config.toml
n_layer = 14
d_model = 160
n_experts = 128
experts_per_token = 6
d_expert = 48
d_shared_expert = 64
activation = "swiglu"
moe_layers = [2, 3, 4, 5, 6, 7, 8, 9, 10, 11, 12, 13]
router_score = "softmax"
normalize_top_k = true
routed_scale = 1.0
balance_loss = 0.00546
balance_bias = false
n_groups = 4
groups_per_token = 3
init_std_router = 0.00688
lr_router = 0.00177
vocab_size = 2048
norm = "rmsnorm"
norm_eps = 1e-05
tie_embeddings = false
optimizer = "soap_variant"
lr = 0.00792
beta1 = 0.95
beta2 = 0.98
batch_tokens = [65536, 131072, 196608]
seq_len = 2048
train_tokens = 517400000
steps = 4261
dataset = "wikipedia_en"
Below are experts of layer 9 (counted from 0) of a mixture-of-experts language model. Rows are named router (the router's row for the expert), gate (a neuron's input weights, with its number), up (a neuron's input weights, with its number), down (a neuron's output weights, with its number) and show model dimensions 0-159. Each number is 500 + 40 x the weight over its row's rms, rounded and kept within 0 to 999. Numbers have three digits each.
Before each expert's rows: "comes before" lists some tokens at least twice as common just after its tokens as in all text. This comes from a sample of Wikipedia text that the model never trained on. Tokens count by the router's weight.

# expert 72
comes before: " |", ".", "%", ";", "°", ")"
router:509422564464487431474469471464454448509462500487496491415538423463452467462527484543467450557544501519482442495503483479537512470424508483524434494412577510568532536489511485480460565528517465535487496539567587478526500457514517493498482524559541525512464415474435528545469523520481485452472512487573544486445512473543492523518526448496513575462500510535542544540483476516492417457544496507419513582507523566504465470535506487514537572539488520532586506435568516533469503443441536
gate0:500501501441617502507501501491582504446504455486506490496503504540514473481497497493558480539415561521549495465562498489471502496500466462363497500501434508529505533507465479468623499394500484469479523468371506479535532519457530509503511574572578497330485520537497500547524501501593491506445498467538492452500502499465465522500453512466499502455481507460592501501391479496517485504461504495502501485511497499492511533477544497503531524493507464498572511498512498464483502500479533
up0:492507502501544502500481482500506491490500500466501454477514498556482396501462461421503519508620554548506507507587551512499500499506433496399496494479449508565505490503585462412540540495488420535513461454495598494508463501478459506503525495713633497473499493429554493506536498478501507521520526510510502501493493505485500527502490522409502498477496501448569541527443505498500477514518532503473470521494521511515481501488501483510500500477491500484501436492440501500499520502383481
down0:499494520538501499631497453502545613529506437498486500467489446538467469565472400437528465520518518477500499508498489465519488512498549412500526491433516547507491516502592557477508488491470568465503498491519538530541506448500482477432508530461507566551489519506504488574508503530508495503517511490525502502501548440501497571495494503318497495418500496491496531505411521416495483481408505402489511503498472515447549527492555416488511515505489503552454494491479472517546507541501500

# expert 14
comes before: ",", " and", ".", " of", "'", "ic"
router:584455478476551478492465488506465577557475518471592466500516517533500442481472489500458564489518503503517595544555458546493508568555516513496521421463545479449484456568495512471520466515524445553512506532517537509503510541448490529477495472456523523500526495449441487445489527471458449469459524471415432554427417488455444564543561561505473460560405415502530473515480490486484501516485471529454540501504535469538441552447474485523531498517472468516482534525542547489535428541399506
gate0:488323512485500502486479546438432440408505445472479466503454502500500400484490511499502451500443499498515509547484531514503504534565527465482503499500505360494498507502552448500475505500509512512454500501528543506500483506516491567493521563483514480509494517506499483395507493375487582495477477545490510507473509500507482646500484516507531487493495514494496507507481599468523453513511496501508482531452506414551500440446522497501588589530529488506509414491495503494497508520512464
up0:530505499505516569493449497491523528525485511514488597461514512614495494507510572434419549508503497483491501522508489473499495502507544454507502511555513429498500499495560498490520536515527461494506468516502506559491468504500447501512407508569569395468531501515500499513525501482484479415517498492622577505564415511468501488486524378529503405493481491434538561453498509591586466495493501516510412514520541497474548521512522473502505512486374482497499501499418475498487516480537525
down0:519464445500511496522532450473434508500394523508508501505468460493397490499483525458502497577443499501483476580494508499499479480500443485526575525513522476457492537494565424515512520514449396543520438535597493501498501505444502467547471509534526523528471497494509471410508498498500484481453502509467510456510376505586517494496535594487487557509488533458492575532505476507329441500500578518518495475555445518497469438501450488533446510500500507574531464501501498493505499499495528

# expert 103
comes before: " ", " in", " re", " a", " be", ")"
router:479483494465563463446455580491531494483505561466536524454513496451479464458551437458497423534471443517492563502534530493515573476541532510472485501544485466488565522587524502528527530450531596471460551509548467490493572516479516535452492492506520507570510544555482496519564512500471570490522475448548540466493455469511467484513465494487442473491477456506530497521573489518455364431513530481426465462444547435513488575456524485530510490617535528533535483549548501475445532547508534
gate0:534476487512525553483437554483459505476436500449558553489515516483557498516518489449508450506495478488439510546513668496539401510520467588497488494506500461504473480496517498482472455526482462499469528364507490500497476486502500495509594523494526543384492487466498337462581447485508491499516520508505519502563370503502495558519548537509471496522447578460470504505498563502482507460500495508515530495498504494469492542509468507455519505482504514512516502474510500506408480500491462
up0:510508505479523595487502520489499497474500478382517563538505484500504481500499469467532439486519500493499500501502508507521489523608482545486536541495510492522499510502510602491498495509469383499562501475503492445510488432500490523502501504501513400477494501572507400488554402490506506490513501496485487527532480573500493510535538516505479512492388506500497513484530507520485501501491500500471662486499469485472507471499495516489497510505495586496611589407594528503489601443453474
down0:519492511501467520499497510508500499498505545500502508482490517420507527479507439500502515483476552498524497484525505499512524437502494541510554432507648521545500457393470458503442493502519489482525500500448496420501500656503541391501362498469501380553510499445482555531500537496557477502513494499518502510525481535503517496497470495512543495465458560557486530502511498543565508496510483504486565499483530492502374551545530501500546582488501438487513499451527528495500482453427543

# expert 74
comes before: "-", "\n", "|", "20", "\\", "2"
router:506436568484585488532554539473457449520432519442525478424498499490514586525447478529424506454497439557538537527522430515574536471560515465449490456456506489568453534405556508460549520547464558466527506492470507543547478447525474498481509539435527472490554516530466462490569541460542575452439496518464475529469555463425468494499541458462541503500487469452579516527528511588430531480490511523467491526507469548488512503561505558486499470503513554525456543511558547520501491463541487
gate2:501494480459534495480469509499628409474498506541507500503500496622515501555498497507496438500497500575459512511489578493502539499550543556476516509501513483534514469507501501496498500499515478462470596510516496370499451509485459532478519492555490507513486521546608475404502460510513526490500484499485551493499483442428490489465495503478543506599432508443455424476497505488487407480460488598503507484498537443478500450422494526423537503517446440526467523516489439599504519519465500
up2:482511526469474491484479563478491495460479498506500544381510579481484493508481499450500473499502514551540509505511478503570433504486488590452473399462501463494491492512502498523565500468520481505479582424501466468482564492513507507463518504454558491460434622478483526451503531527495503515489521492508653505496520505525500500469500519436503538501498519487507509538488636501441491486463498502472442435495499500541538502501554510518567500526501471500535506565394497579501608524446450
down2:477400462502513547494427478519551493507456513497498503453534487501485501500512478558563498511629502475489491505521501475507498494522524426532498376498514492489397506480486514597498487540366500491531515434500509503484529537398501526494510568492554500496442500468494500445599494493502499427491489466479494502500498497490490521473500600501509488503490434476503499532503497511498620503490417490508481425596546508467513504496481494411514516521508491487498479549511597531551523493506471

# expert 120
comes before: " of", ",", "n", "ship", "ial", " States"
router:535454458466521505488504464498466493550480497555556449474501522510522402452550508516545491488577485500539542549531450467559521554528435473485409438515496460469461515489530537518480494469567482545511509477530459423499512480489551491490527516490455513498517515454508475457436525395534533469448447502496538448517595602519513520459450489505528532486495563446490526565522533513465534425536454483524520415419472488523473547445516506463533509518481444491432497551484444554603546542516503
gate0:503492489519499500493503512516504381469428527514504491421495442489506500513501496456498474536497500502494489535474463498388503492456438544417501514470496482465437476528486513557563502606544498511573423407531468470498492500499505503418516517500532503501468505504499554484495511471503502525464505503524489506471467505503407509460493500501499550542498535476402543478402566442529599476539510460494483511444426561502500515496581493429487503496501507517499507433549466625520488407497525
up0:509457400590503553521494468505534495419497511521468505485500463494557506564496490502487425457503489404395470497577499496463495476429490513530511512412500515498395446583501621538532520481501497490533472483501430487560453501500525494442494456501536473486479530500463490444516501496537512488509577369505492501419469499472467522481481513503487531517499491516442512471439557498502500425513491421513411537474490514505499511513478471499494502501525509514433501382507508497519517477502547
down0:500521504437491430505502537506526444479505514500510478443471505512513488423422465500539521535513550499493500453509456522484511518513499425514481475496428498477547499504492511501416469538439520503455556544459424527499326494535534514470455523486540542458464497501529501401376502506519506517636500531455524500514514520431411523501510444480507476497502479485527483486496498517485609520462484540468392512522567515501509540463498506492525482470473567516540521421466522505501496489490512

# expert 41
comes before: ",", " |", " (", "'", " and", "\""
router:636531468483596502436480459507517583553520623528489453520504448552473485440499538516475533491480474541473505520539462501524522480532515541473418479450501511510489495551457502489547492590551461481529558492474537442536493484503478521512522560478470461463548494526487518452414528418473435494478528452562513487492553528502488506504519530465451486419457520489461515471448537492509520532500563488425454417525457489555482495481528515532518524485491466469458496473579569471562451435483496
gate0:502511417509541536510518501461513523488446598458341498457490509501482452492485529498501511503474493497503499559490561504503504493495575570499467535491497507492501477681500499504452481479500499379509520498496495499541509500573493449511494478494450496510522506498480522512504474550523503496502505499514569503501490583586490490500507609640491547473501507505495498505463499512385485497519535501510589501506495552515496500484500489562477515522509494487506539457452606466510512494505473
up0:570512493500551501485459497490395511497500513493478502461529491453508601508517584504503508493389504513502492492434585490442511492521507492502481500479480472509522422501400528497419405534506460520536501534478478501495505541505494352506520440490615528502522436501504509499481502503510366488495463511502503514482568505525507484514505499496600473483582501551498479526534523468431503495478527546453467521481494566533507447514506505502462500493504458606508495501474486513461489424495471
down0:503472479454460584479530462513497499518457495601488500516501565554500462477512429502497501517510509519334536530354509576444526498491498462540540488486469525452435468420511504477456498516489496379523472585500494482494503554494518507528487501500524499583509462487493493521482377498544424537434451490494506540497512486476483508450512578506518469497497480476481494487527472481464544542514557513493497500574523606510470494519493399500485476514492498480500513494464507499500496500553523

# expert 106
comes before: " the", " a", " to", " his", " that", " him"
router:517484455460546457518516459497515564457552511409427522519491557461458485499464515407554463520572567524547465498504573501472410478472549593522521478525464525520478531501566469478487528469513529512458523483428426464498497498509474474532491545452481496518545552524504489461502543514478490539555487545488502490545508530528484460512399501568496513527459455557492529502424531442478512427463555474512448555446448492528492411527503423489496583539474506416540497526459518458518432504456480
gate0:546467501501470458457583479494434500597534483501555478534413466501532445486596526486552512516424511531547498490454486526518462577453498504485496485544530500501527501523424468500604568529521603380500459501562551483506547506499476515524524550500398500499429501529478397452530518494531485485487486466505606496465498500456532499501545453504496481503516431502509499506469498508606466501499518500574473501490528519509541489517417444458488501479537467488475475497499509434502511505529483
up0:425498488542595499451433509451537524467502533482532575502530497486453499465435442584498502500499500500479538499490493499505569512531571510481514549462497388475492479479544514537496525446500503483524522497469465504497489483499467499493513500432509455483531370485542511510435505503502502457484561500512466524425527409489454611420426541511374492496496501449518457532494439502500474642535499475562510489546496414485479516468526495540492521507493445460498517494509497481508500463471497
down0:489512507365426472481540467463495527521428519500490515507485629456524590461463470502561550455553518426487500552500542496501493443477470550500545504471501512498482510412525501494497491504481459576518587503498482419450514461497488495493504488555512526481492549459541500586442468497467489489550500472473498523519552442554443442501508503412541553489514516525409484497561586571549485455500495576521579575500523503493446501472497501510530551547530484473509524500502507496501501504513440

# expert 20
comes before: " |", ")", ",", ".", "–20", "–"
router:462519573559473440500436537509541481518504518464470498484504534505511525470529534476579493550468502513474479543513543472495429506559555501497486478487549495475512578509583509554444497479501508548469487485515489495603549542576490458441497485462505520495487519489533508439493532509490504471571446558525534506477541510579566496512477557541486516560562525503588446554486527550497496488598473495572564420527540508570401513530439438475507497560555446546529493507557511570457526491516516
gate0:569511490504516504505494507503500489533419620488407484499500472573492481467501521503529502441525546540550520499517525499532490543591504598454496476483523595533558497500599509555465486496484473495487457491456483478431513550480464487481528506510496501499495491497521500503423537500501504582512485452492503475551499562499506466454481501498554528505438498493462396495490508501383485441491488491516389495449621496516497531498491508408507502558489498498436514478465506521553409516496445
up0:530503500519515494507499501482501496580382494489424473559501495554459445500494501503528522493514517530518518471495536504493489500531504554442441479501533531532529500433540509500470471496502487472500499498468510416436464507523449498462497499543502467524463483500542547410431499499467577547525481450504493478592501589498493487500456451493584488511498475500500420503498512513373476491488522469547406489504617483519499501512474505492502547484411510472482499506511595504506397501612406
down0:499475522476622498484536432500452486525577507430492499568502504504509504470489501502526500492535476532579474484466545516514474495471529590484504442532435508517467480529506503449495509497500520501500522515505407340506542516492478463502502544509480529496483503486554445460507570509497480465600484500504466507416497505498500462512455508523496524663537494522503517482464571499581500501420502501456511520494532504588500471488522503501469551579465511407521552584495503495465531493516516

# expert 24
comes before: "s", ".", ",", " and", " of", " in"
router:490448596439500468514552508523495505473504490462484532525569548586480430489528523458508564573468529508528570480525538508513457569554536552495478501465485565460473479469527538555532501507515545545448552436436568512508466503513545578487461503452491540528521530502542537463477509438511472487548497494541510550508464508438486524473493533476569545484461429506518446483556505506499484447532605519520499462448540414517486506508545449401486525501423473469511489493442477580535484556493422
gate0:499502499506426501499506530482489500507498488534497510513511527447547481499498498515500431500547480494506435505613424563496490494508516490522424451476490514501526479512503484363463447466432516496496507544608488409524504498477498536506508498497427429521604528509527483495497472509578419473436494503500515482475497531501512542515491404412472496493461499458507502541505501502489497479482430512386534535508508490444500427498508509398497553549545469516495535471571448441484512560485577
up0:536489517496493495509520503490478499524493478507505497507504575479551504505471473507509514489650497481492476497456470463474467490506530480460493494491444537510478425533498489485486400357455395495499565473499501463501433500509510465498504528516499498545498460503503517576488499507547496533500494441462484479416487545514500473585464485498596494492499469361560492511520569521498513438494496448470503480638481454492500375500499507501496495496489389500478505467499499547507485495496526
down0:500500425530505519449433500503503507544628387500473485488518512411496499513446497505474512504551503493500454502589540480502520529528495499502465439519445471463485500436489500515503501533455543501557465479561617388535473525501457560503548507487473498478483499479503459506451536484505500508500483500525557544483516464483456501443504423549468436496455500499498489549502472498515488517508382501496486506532490491491552514477544524405523621583509447539422515525508502404492504510501470

# expert 118
comes before: " the", " a", " he", " his", " it", " an"
router:494509434554552526519540468510496517559570449450422500520505505538491467468447546454602463466556505477537494438543488493480508516459494537444553486503481578519481479515605478540510481489514550440483493495549415450539555527528506470562503483491496451595534535530464474490526491484517495520505564496490445479487445508507510443435466482491479556473468450503525487520434540458506439527451542498495434500432465479459529412438498369466491529525493494431509427485450479462488527486494532
gate2:633494498479500494524519509467500502517548508499500497500413503570503522513455531492527501503514506507500482503500475506477498519460476496500499476515541497489387566482528505502491518508487584501505497486516493498509483514510501503498500510472544566458505685575476444481548501501513502500516480502524495517498541513475528493522501395511631489498495500499502502508480513555502500502501504492499492500321438496506519435514505438458500492464424589593509467401536562499515502551502501
up2:490522499630454504398475489501498510497507503603500458510662484390498439569578515502454500371479509500538506499499528501504517500500550506499500503504498506534542502619408500494507440479508498476485508511499513507485500500482502498511534496499500506572498402416514505462510501477492506511497594485501509492519500488517496497499494505507461521519497517500493473504502498505501514509501483514509496494611510500502508545491505504511495511575576469448423477622397483494496497483499491
down2:506514466504497505587495500517600496499547463503570474479486554500461516512461545469638508534502540496456414493459499492544452500501500512514480637501437478500381488463517484496536497495529524497504479478515530526478516542493544546552510501543534648520517611484437528489469432500500480512495501483505532501496474452516513517496519500499497470497518553492433499427515528499500481503492485479490501484499501470445498397443568506516501502505378480515498478505534549557583531498510488

# expert 48
comes before: ".", " |", "00", " years", "th", "%"
router:493538579422467453535482531493520486529498454513540523480502480504434491520466459521544506545505539527470499505508536477532487479507553482500570497480500566501494472470570535462438574478529466457469475569559595492495409519486519421504502526453501487509460462465488508540512522506539461480469560467528559461516498506538532518550550472522514527447526419550555489533530583457539461511480489427541549568402540602457460441529477428477477465530502485536543574485489494559449422504460488
gate2:498497485485516490502538492499455523502495466499487495459497543511473431580603429511498500526493484502501506443538429508477490552499505471469546609542502515504507485501520491342445522500496491501500750540495433499475503503500491546500511505475498454499499502495493498552498501458508543505465503489563508500497502508525494538498491472510503486549499477464494490450495499419499459497469500499523580497532507479504494426519531427479418501494497479501493488525494517438532532621500533
up2:512496495534498493488503415637470472416485465413545490404517522464480516497537465428545501493510411499566478500511490524514496483500499515537497479403498572471503502467524547482510507510526466505509500486489482564486538505500459514507503415473501514507570503494441534492557562495509508518469602491494497405486432530499458528499493493479503498494499501527500518493499417508501577497442554486404439479539500582511468491422541471506621511594504460498511528463517500444508494507477539
down2:494492497515474491533522534553485520514502535509531483428440489500520568518378499498486508493606623487512515470482518500484511490494482399430567469503492509507503503486573497530506515492570489400498549474498488373463556501507508498501434382508546469492417492471512464482501447511524377413502446497526527503502493500497523443475490548507499502470495490504502513468496557531452447548522536507523503502501524407505537482490479481497522498543397488499457504508510499501500500430484563

# expert 43
comes before: ",", ".", ")", "–19", " to", "–"
router:454529523497509522452504468551537453544509470531557590557461485558437518482484527391456482504462482519484481503504576515499507504513581471576506454461498467433455552494520516520447486522578518571568536442477513531517543507576515510457476453514533539483544551479452499524518455491404484484502548428505515498483551466524495549460487543489491480543579515501497516554510515517575513475502521563477537454541551496565535475549432519509473471550474455483567551474513435615503491454501466
gate0:504563499475478512501493500533555493321473426609472513453510499463505486497501516470515536622590536523501583502507532503489474564549521537501507504501516493488511497544537489525478457491478500506502525503511481465499385505505532501472493498507501503483507521428505501502495503457443501521551508496495504507499490404488501545406501451519499477451492496488492518500667589472471485580527542572477453451483498488524502519385501494561500491557500517494514496494500506478492515517483471
up0:520460494509499491452494482498501466485503503569502497498512471513515533430500529511493490540487383407503518511558549487460437499398513484498459423525484518586477468554484485470518500501609562501503484437507494499525526485519489506567503468569448500501489507507480494488528512502497464507504511409435511497598531594493507542510443577501403500557501422491435535509505506501444588492408426494537525420446480520494506559496488491438532457493574503490495468539482504536477501511542534
down0:517563603495512500417496494419466520510540503601512444519500522495463468447342494463437501567513502503454510466475500494588477493464496499518519495514500488506498453479482552521497556500522448593501487539532512515521450498412499555487495454497513509494547502443413471502499507509505553467499479551528524333495500501500421482504523493542513492596496505569576491502557527520481508511514510506482534462518519462529516539437463453501475486504554442499517494468484451507454491524523490

# expert 35
comes before: " ", " a", " in", " be", " been", " not"
router:464551521414527467530536554507550491465485518445484480485524483543464541528516486446502455486558474522499450529551603526505490491428544589526503464484500563475453509500513532459505543494546555511472559559515513601516456480477472523525441507529567470557512610607443508501459443489542539526508465482474566441530488447529512504536490478512487512509508486507449534533532576504479450504455465499420468551496455473533486499431533494515485509463536484483502484503477504437397493614509525
gate0:516516498495541515501500463491502472497494500391481501506592493459468440447506495500499448444527499432506516542544506496490488421498454501493487500381502440502448522497500522505492568490500382504512500600461424523498499510500504613506497456532489524568490406577498507504455439475548475425521499500500507509500457497498606410508481500525533470500502588444509510494517510448502494502487532473455488555522487541504469495508479565570478495472507562427501511500570488504500433487411482
up0:490500546491450429614484497430495509543499448551530500503509504490484525530502558498503546511501456527647523499507460496473487541595501483494498503560497469500500499578478479469498464443512628500544499511582585496520504550626502480499537506469495500504500510478511566496549470500488502485501509501442511499526501510437511498489507507499486609497485472580530501504458503544512490468533500512516477414476516502560511516505484488414504423599502402543540480560492464497497510483555506
down0:533483498494478463437511468478468487516454509463493515469505454428469502492478519499509556447600554499476469558421506498502467501500494501469525385468363498500505521504455519502393408487432524483484503504473467487512497507499400543507466506500512439444499573478577548509497460546447474504514500503447413550583527529556503478467491508501464539450543544499551435509486469573498513402535542545548538501512516551560496504478473470501533498499545509540510485467516558517505491452558536

# expert 96
comes before: " of", ".", ",", " in", " and", " was"
router:548477527435456467426536499509431461397556568447544500494498506572526456482512608430441500480518564464516512518508438516524466587473529641540460487442515509520481476477503536495501529491553516525457517457412527569503457503535502523454466541526456551469503501479503480487494515452502493488471528466540466512453511520469515457535518498529471589520492537484440507534504494541507478469481554519602489446385531474527483478491544473513495469485518451468426464468475486516536517555481493
gate0:538470608495527515510483513465523364416515509495596540496501538467484501472477482525500552498498511531480502493490476498506369502533411501498501492509502497521559462563544497507506525501483498500573505496498469506496503328601504544497487450553536505475579487537591519490499503459462524535500593503505427508540496484513499500385425498498532596502493539506503502502499565490486500509518500493474493497502486540440476502497519498516451497527531558438520500504521468497518501491514557
up0:501494494453498575551501601506506504501496410549502501499516577308516495526503504521455497465528521560503488500469471465506443490488484506527510491501504490608496498507510548525462565500467505588528443505582515514500571466518478480490500474547459531490557500543504562505465504459467499541498535499503521541503503520499512550559436564467504504509494524501557496485510581464503522504498490458505491506495497503390495416511547501534492500499501364499498505488500501586503393511544501
down0:499462497608495560491503504554481456430535491503448502476437509499496500476516501495473459500493439508500429495428501513493498522493480483484480502506511500461543440500499501519546513504459476487496534525434499505504601501589458521525523495551508504473567500482479459482499498499398400583439501503500411498515523499503509500517479493484490538495426553497437510497570528476469496473460556490500504493396517586451426444504525508559503371527544631508491548489439508457522496491548537

# expert 42
comes before: ",", " (", "\n", " and", " =", "k"
router:524501527505559528508576490450451561537513564517514493456442494575453501417482507486462539526529493558488569453473490504511543541521491459413436458475481568495500525516413513511550481559488483526479562453552543499525509449451507533442429513445455448448483521509432598556499474462481503493483601515512527506467548554488466482545465541483558433487435520475483534512479501519480450484508572480415483545523493483492482475542510515567542586460488510439508551515546562457507506520481470
gate0:496441463479618594486513474487499480492562500503506490481523472572336517501493499526475540513479476481390545461528512498493505503499498503504489463493508498505487484503426546504478495563503450467468499655521507497542557486500500499537477487522490453500504504557492478500502497563557428471398536499523541504477494508501490507505489485504651401500487536445504526501497529495491501507500502500499538530481591518499543444497486508501503524472496481406505531460518549558536432485515477
up0:513412456499519495546523492498490622650508621499500490421498500545419552502505529511471507519462431523410505500505497553543510500505551489432445451569483478500500477396474506506519443574451501442449498508543537492489577460522504501539537427515492491504460483516500498506506508558498469498483506502476481499552497540525511519523496515513534500507485512484566487544501584502499478498520504495472528524496515519462500353510500504458516466450505517461495570425538499509524510420500503
down0:464518503492499509540475465491468535381501515592538525482512525489448480562501473491542503506482621494552542521476503578474478497415509543469502570483473572499489505623491504479462491458505500506499541510514442498495501483468497443539489512500460500486493460540495531467507453456408492506525510489646556485485529439468524482546500542506477493486491512499442520604476501504498504469455500526513464490503515521518447502502500455517502562595457495570592553447590501503523511568515461

# expert 102
comes before: " |", ".", ",", " 19", "90", "–"
router:554499567465489441522521523566510468538479435468509517480463441528442509507418442587506505485558491536486510454505488549560481541500444438515466450517513461499517516446515489508478510437513512470445512515532540432506499506530579465530565503554478557558440478489499430512531516583499483482509522508459578515484531499522428494497454488572471504448573496484559545540517560399556427451438503504507511598484515568455474464538521481516524480483531431525531574456493524563501504461500519
gate2:484533549492505501480523476535501494449504532562527428498509378504483480503503499513533386502507501516325499524460500526593471609502475514550400517496532497514499496414496460505513492499499519490508500555527500499498425503498498470531499504496497495491477444508507494458504498488497503516428465500402493385507499499483475464507489423551514495495508495467531501536504499482496488493491500488540491483459451469495492495658504505504466500502411537517510599500495492446410476491495485
up2:470417501492483489567501532504579497486500492492442502509480502528514416494486544501467641500490446499471505548503498556463484450499506506470519498488517505514497475582498498499484507483496511483490503457511491530672504516513534560452470581502517466575499534493503499480474435477483492552510428498529583482500488485494498497517505562495485534518440433505507511486519531491617483433503501510510512486506517537509508593449499610536620503515522512498492484459418500496506508613504508
down2:493563505512499490490611503504395512510565505492506500473420385487505490487500437580490559515515420501511479466516509558558504505486492480492522442501542418504487474481542638497501509533513517522456504501459497493497500590499506525481508500482392470498434492453488482500622507453504469433543504503470499525522504496490498528513500500488491342514510405478494483482447502523542457491459515514518511514504465512480523497519487563498482398500487532478517499499530457505572505518542531

# expert 70
comes before: " |", "5", "4", "2", "6", "1"
router:486460519523487511513406509492473456513403504521509568479534477472502490530512480498466463534490494471546523483507463446462481460481547448559511458475528429444497466494581490522435563567579510531462527564497548468443453525551525494543454497553550543552502451426494502555551548560453431471508526498511554501496462464556532477529517438503482568496461505518565448547534528503463502508493501468481557543450556572505409469496456440453433458499541547540572491496511486592470527503503530
gate0:459438437456492514499504494504543443456499540530501500510498460478473476507421524498500569539496443500566501570502524501494473510502501471530517539523472423509512499447347499500472477689497477539500497542502501491450596500458491572505522440342502493500541486482497498436572499494474504495454468500479532492492509603498516504500500508499501493479528457503503515500558534502484474525493545475574513518495504499490546497492493497500490511527466510493523438501610523598501496506518483
up0:503499532513502496501511499502504494473514539488495485481495503498549541508512392497478494517528504501502506511561607558480491490490493479502507553506364464511515516592497533473500488536526394505514505480499504496475516659492447503505508340497497409538491511383515382425469514488504474504511485550528494623502498528531503520493543513500505493513485515505503495577441530524480500505497458504522487503503521482489514401485540492530433540500496535512465502486476501462461545501496513
down0:525475512462482510491504541503543476469520486481500554500450577495499455513467494484451503505524506500496525464484508595468498616502563432517503475522505495491487613517483512430480471498437508502507522491521508447503473468550512496467448511499598516513501474562502515511497499552457350600479486548519504499490512517489587505500531517530639461516411525508509501379501515552448477514491458485507470547492511500469500518513622469497503465513462517517444440499493562515493466507472531

# expert 40
comes before: " by", " to", " in", " ", " the", " with"
router:581529522464532462489479457531509551506453532461524500463455544461480424525528531448445490477503548545486483570513530508534458483571560494488499492549488533533457475460463499500486577459538524532441432495444471559453496520583488461486537457418440494458502528491510485477510520488452483464571461485525510538526515523551460553462433523508515577469480454513516501566475498469534464427528543463502373553525497475509451483441545523532496576567535422514504463471492535489547515451400475
gate0:478464544508498528481408564503500567487483501498465440491591433502502497507483498499559546443538547554412421587495497499489505500463545574493475485497504505540412532497456545528527511555497513472506500477471493508509506531555482519483497498452525508476474605516501518485490512450495508475454646481510505507501506541501443457512442493457526432491500533489588542556581499513499506502541500511547492465495458491580491563486496477492484501503533482451492614509518635494571501477527490
up0:541570478504520476478492444516503500491570539569531496501441527549489461501555501499501545511474491382496507509503491547545474550586466545514491495505623495454592497554547478522471518498498432567511548496546514492464472499391534508499582470506517421495512496379494515445495500516501500515498482437469498516372449483500500579517574422490510519500520500495470414496472490516526588467573501534484545500501500536489534498505498473508520536498452511554506472501496498503489435509469462
down0:486509425509501387449505469492477486515493501356500497496498494513498495508491497514484615436500446503506510518467519508564491502589497500493450474534441480536529499488575496441531461504503493548499502500482517478508493507497498504413478497555492463488490506505499525479407519515628485546482531509515417508445485522497519486431483430425558461501414509508506441445510480542506490536507611463455516509497481475482560549504461495447480486468518561487500500497470495500574500626521465

# expert 10
comes before: "|", "\n", "-", "==", "The", "==="
router:495527516435532531550502473548573527500499477526527512465443453497511497554494463522451559524540549530531516528484531472488551526484559490537423519452459482444470421457528533469486478566450569381522530474426516449493506579483502476493492501514561510554541489505434510515534492434574527446527445559445472566519454465475532521464506476564526450474498554513500476433534429469421542516455432543532545497516486498462467488455499523545511565530413600522511506552486509498507511491498470
gate2:603497499583499529490505498472429515501495559500506497499433450409431519473471496512499556496578504503494534508420490457511486599501501526635515530497447522461483614491499640502508502533488502497494494498460506527485515464488466475532496497500496480517456486497470509500515511503501510505502521462496502579578494500465484529492546422499541496481505400409497490493525522494506478497541504509510501488458503523502542394528513480477480466519497504665492497488443573488497503488491460
up2:522495512607509528497470515539449552581497535529460493481501374498486499430502474459554522490496527508509506488492512506524468492542582513504516500456400523499429472493480507479466404523507502455488499447468485599484522490429502524548532463496488410506476583510506499520501488503454534497485515483556516536546472510507501548496495479517527512519470482465476566443528489522514498476479498454584509508438510479508606488520615499493506498495445492513510323518476574515501503503452487
down2:588489503615493505498458592516495502418500462496543522499452497476550500478501475507520494459435536508511510482483427510496482496512469479515445523534501502505454508518467529413507533489500563502447503493499410439497572493480504483517540495523517462501498560442491496500511500500506525500491502539473637501597447489515503523473500519610549530498505500507487534524549424481488491480486477508519503491525454495503506509459482522532510495402632501490540519453487546555516585550643503

# expert 115
comes before: " the", " 19", " a", " 18", " his", " S"
router:515484452486506478504570482531505536513497467475464513530468484460507472419472519440598496449511470460497544441514488491519528505478505489464538469480523478528455547511483436504469478492542544513445539547508436486443542560458494507505507508441450471541468556454490506519530504510509525503487608511444494505572487499434469437442480475559433570526475468468537515538418486479526423513412561512534499469497406484434465417482412401489525542490559440522525526488536505430536504438481525
gate2:547502491475489431499515446445499592519476500494516579504500513498512490535477516501490475479501521496490440564503570527490438499437483563491475448582537500521514486499491479467495552479505561518396493498500494545501502549496445505499499632441471495500495500499395500463511569499482498479500481493500506503469483493497454447590482502457499513499571525493504514485534503503567507614532486468596500516493508417499592505456456419504513490502480398555416441504499592492508507489441499
up2:505464515496504493501530501502513468473505497499499506500491509501502527432578445506489524498477474437502460478489496496526492526525518446501568505347451389496497502502469536498494457596500427546509464591518506432360520400503482498570499489557523500591530504484461508624496498497506505516504573526510427514500490512510504508446542498508550479501504457506463466541499498486523505472509524524453495500504524540501451499506501520487517500437504527436531506499489366507499503504558607
down2:520530574498440467490521468516499462492443439500493498494506470569511585502500494500531490487437478456489548508502506613376490495474490489473482525433488504500466462518498415454481502496503509477455475493438500513500496500511496533488454534570508477406504567689586513519560503497447494536460534500502555509502486452520503502519507501452494550506488510499508514436504506495442476506478522446474558500483506632513547570505518500499434451497590550504535561477483502518480504497514504